Weights of a small mixture-of-experts language model, trained from scratch on English Wikipedia: 60.9M parameters, a softmax router.
Below are experts of layer 6 (counted from 0) of a mixture-of-experts language model. Rows are named router (the router's row for the expert), gate (a neuron's input weights, with its number), up (a neuron's input weights, with its number), down (a neuron's output weights, with its number) and show model dimensions 0-223. Each number is 500 + 40 x the weight over its row's rms, rounded and kept within 0 to 999. Numbers have three digits each.
Before each expert's rows: "comes before" lists some tokens at least twice as common just after its tokens as in all text. This comes from a sample of Wikipedia text that the model never trained on. Tokens count by the router's weight.

# expert 20
comes before: ":", "\n", ")\n", "–", ")", "\n\n"
router:516444484525477532542487491497516481505617515477527546497537493541444501483495624543430416528524609438477492584462535464424501478472488538470454464508441489503487412573481518506437478468538491478546488463488529503506449464448498489436469494568531545487534436505546558561504529542543530495472435481520526544451476451527535545443507466467527478481496478489475476477562492511565435495578478534502471471495474484459485523478500577400427548552551490468539521502503569502505544486484471526511455497531425484572493447555528512489454481537518495563463471483507511539545528471497493514512511515512509552531425511508510538489531486481418544600536510547520555485600455539493469483472
gate0:515435457563459544459523536494493497489592519502530536476500551511483561508472488494488496544536523509505543414522552453500458503470565522486524554437543515402527518494543568541601497463512507446522530574470597491467463524578537464554477509445513465463488525511512527508528487483446442493546474457500544516484440434483531512483518498451552442487502469495515543608464531503485517487487553529466547488465487500516454442544570510505542497474474465516528495451516561536495532512447474512457511492509519473533487451567511545509528461426490457544487403554446495535488534571448512526394459491506509444473628500542429471515526465475514465507520516516400557438480461524467533458516
up0:546493469513454454500500506427525476485441477525562515481536475499573435468491393498542513526502532501405472450498465447466512445464551415470510486436541506444465504438524485466503439448499488525545502470487470508555498480572508576489542440576514513577444557514567483546532546478457524590450501552532530532474475471488515513507496557467511479521474490514575550493514447480544504466504488521467489527439453493493474435483547563514495465502449474504515515483521487523501517491572460490545469519492526558552442508488525469528488544481456492439515512460608539559487513580485526433501482539583540530461527537426510601472527454484563459528497580607525503479501468537546497527538
down0:539498468467462481543490485507450500558495541490498539496522412468568522470530518506487448646502489456529521548552479495448472505516472524571471528517526460420474444536481557502514536523457458501445528529485445507607497503478542558483545491547551515510500469518596535521526603542476433487481583529435484457502510512484482486480538542441472546525501478522449454492578489529510438471478552499495437452506440498518473449500517531530464495452506520540489508430426502501521504545482475401499499435496504496544507538479486465499459421512525514480543486542448429510492493500440465461462568461539496508433630540478466510528484568499489426572528477469485487504575492527480485440531

# expert 19
comes before: ",", ".", ".\n\n", " of", " in", " and"
router:512487516543469466468515521533499507482525460548540393494443534497459417566475451541485480552502568525471490472551465544464471530511470511570477453520418555464505474579505449526495524486498539476566453443500461563500538510490496498517487543521485491490529584550549472502420525434425502481412465464449471527524530435456554505526443473453542500492412461489528469469517455554460476528458496512469559471549475578494572541524491557526434529500486466599510465494521525482537512527438546484518437488527411483478511470402465474533582503470555501554552468543452549459524543488468486457514566504514530556572538557470472501450492507497499478525484558481518491542486470526501480520414
gate0:467504469463549567485554511535539578512465462484495579488490499560502409444521492469566458567491522521471517496534459523546545481560531482538527476495519538591515502485505482539530489480515491494452493481464458492444553563508496535479480498474472530508520489464507548492512495460476510491468544449511511560520503533543434502508556458509522490607538545410491466424484530611548455441555502452476495486426517522511489539412504495556462571480512466508508502544566509508496475445495447436509503486528623438508495474490482436514501504504512447494463507431480471433493511497541422538555438456498560499429523487493458480633491510477452518545483490564544465487566440501497461489426
up0:464436514544521554585470472523473579553502485546515517476525486479534506523573546539479526460576529543553512481502516528453466508490497447513501405444424506548474493520454539481457464513496476447495548472494554453479519543541477520533498587512561516416604495508590507439478557482492540525475500519462563488486485518490475490535447543517526449518529496413514540529424489543517533499522466466463515522497534497461432497539371491508441455508521454425564542514488519516456529450547432462468520442501489488484489448429545483461564472518529485513483470515502451495510564537541432520542456457466509553461439527447557414595494501496532528523523511467417485497482530503456477493478
down0:520468500491457461509556440546517489498504418517569491471502468489483529511459596535444590490430455494475502501517552441464478526517482475509523520489482525526509557466450477515461494455571473480490431510492478549550509522513512521516521499487492520534573486484524463498492539476475524487534572479489544547473437465468425518428534564539550534550441555530530514456489557461472547470465459572539439513497504635502572515463482519507481505478557468551515532474533481446508492453424442467564526498549529524563467516513560465536435497428536389556480477488489561457473476517436469433524483576511481481482477408555467487496511478472508525551482583497507471565469499581529446519531

# expert 33
comes before: " |", "–", ".", " |\n", ";", "|"
router:450509503486500528497493442414482554577427485503491520476595484495478471464459544552455483502458459460464573518429537544463507425465455519514497522430547501531476535540528495532462475506523453439513494492502554528558441436478494534488512503433567559575479521517576538488493441577522572428494459485496463471453476514515489507495430512495458457426448546445475524483418520589552500578483586469529480527505542487376539465400446497524485471495519482546509465484438483544462483531475492480490560535464416519500507517515522488531498521473511460490537506479473535539512567476502481448472457568455490491536505454463500518542491547419451513502497524511476495465526490521567551513569
gate2:472475450494522492448562494516481543490538541534511547457506512469459454455459450462486532489452502480454503532533536509518544505594422461528533562460526508509440499491520480513529509479564550526500496488480545559498517545526505554542514542497516486352501511507455486420526535529573493498537500448499500467499499482461471521460594530542502492443484524543512531445538449538493509493489529526531444526391468474453475479449533447501488532465490450460471502519476468554560525587471620548446569464490518467476438533507528497452586492526499552568527473520558505568495451499603549418465527535498487469488474541505570477538487517576500516528505553574542551424480553511504507493529
up2:480560529496529524485444547505530489497473462467555571536506472448530537403458507508526496495453428502475439573554511411511563547443464559487531482471505479515474509485502519504473482510541498566528451554544594468527553500474488521486490504533467506497400411525449554622500521468506490507461429560483522537497495536461477532514507459535461489534446488474522501486571494488557488495572497533506514448492517521511542489472465591537505488536558510613546506486505512586467508440486534506466449475548480463529514473542524521571462495510565478531568470485517508441520529517490518511466495520511457596486502452561484514514633542464513443525418512522468484544483464514532571462478
down2:531512514537479514433522497498499558526402494524512545464527494542494461552496496565545440533503606528442430485450460506475435455533465504467427450510524498514514436511486526506513540523520511518496436447472600460506504528510485483447480448449537513548534511500467544475528433465495496482517531474519475535547492447492500502509471563456493557495512511473504574483454495408506526454478425502473483501453510511509497563535501430489491508538561537494543477488478460448535539549511456479505422539490426591566509524523467496443486540457507506516453494571481463505492526397517498591493534505561435429571524517456476455555457507504484477512447486634549547513510517495550430466582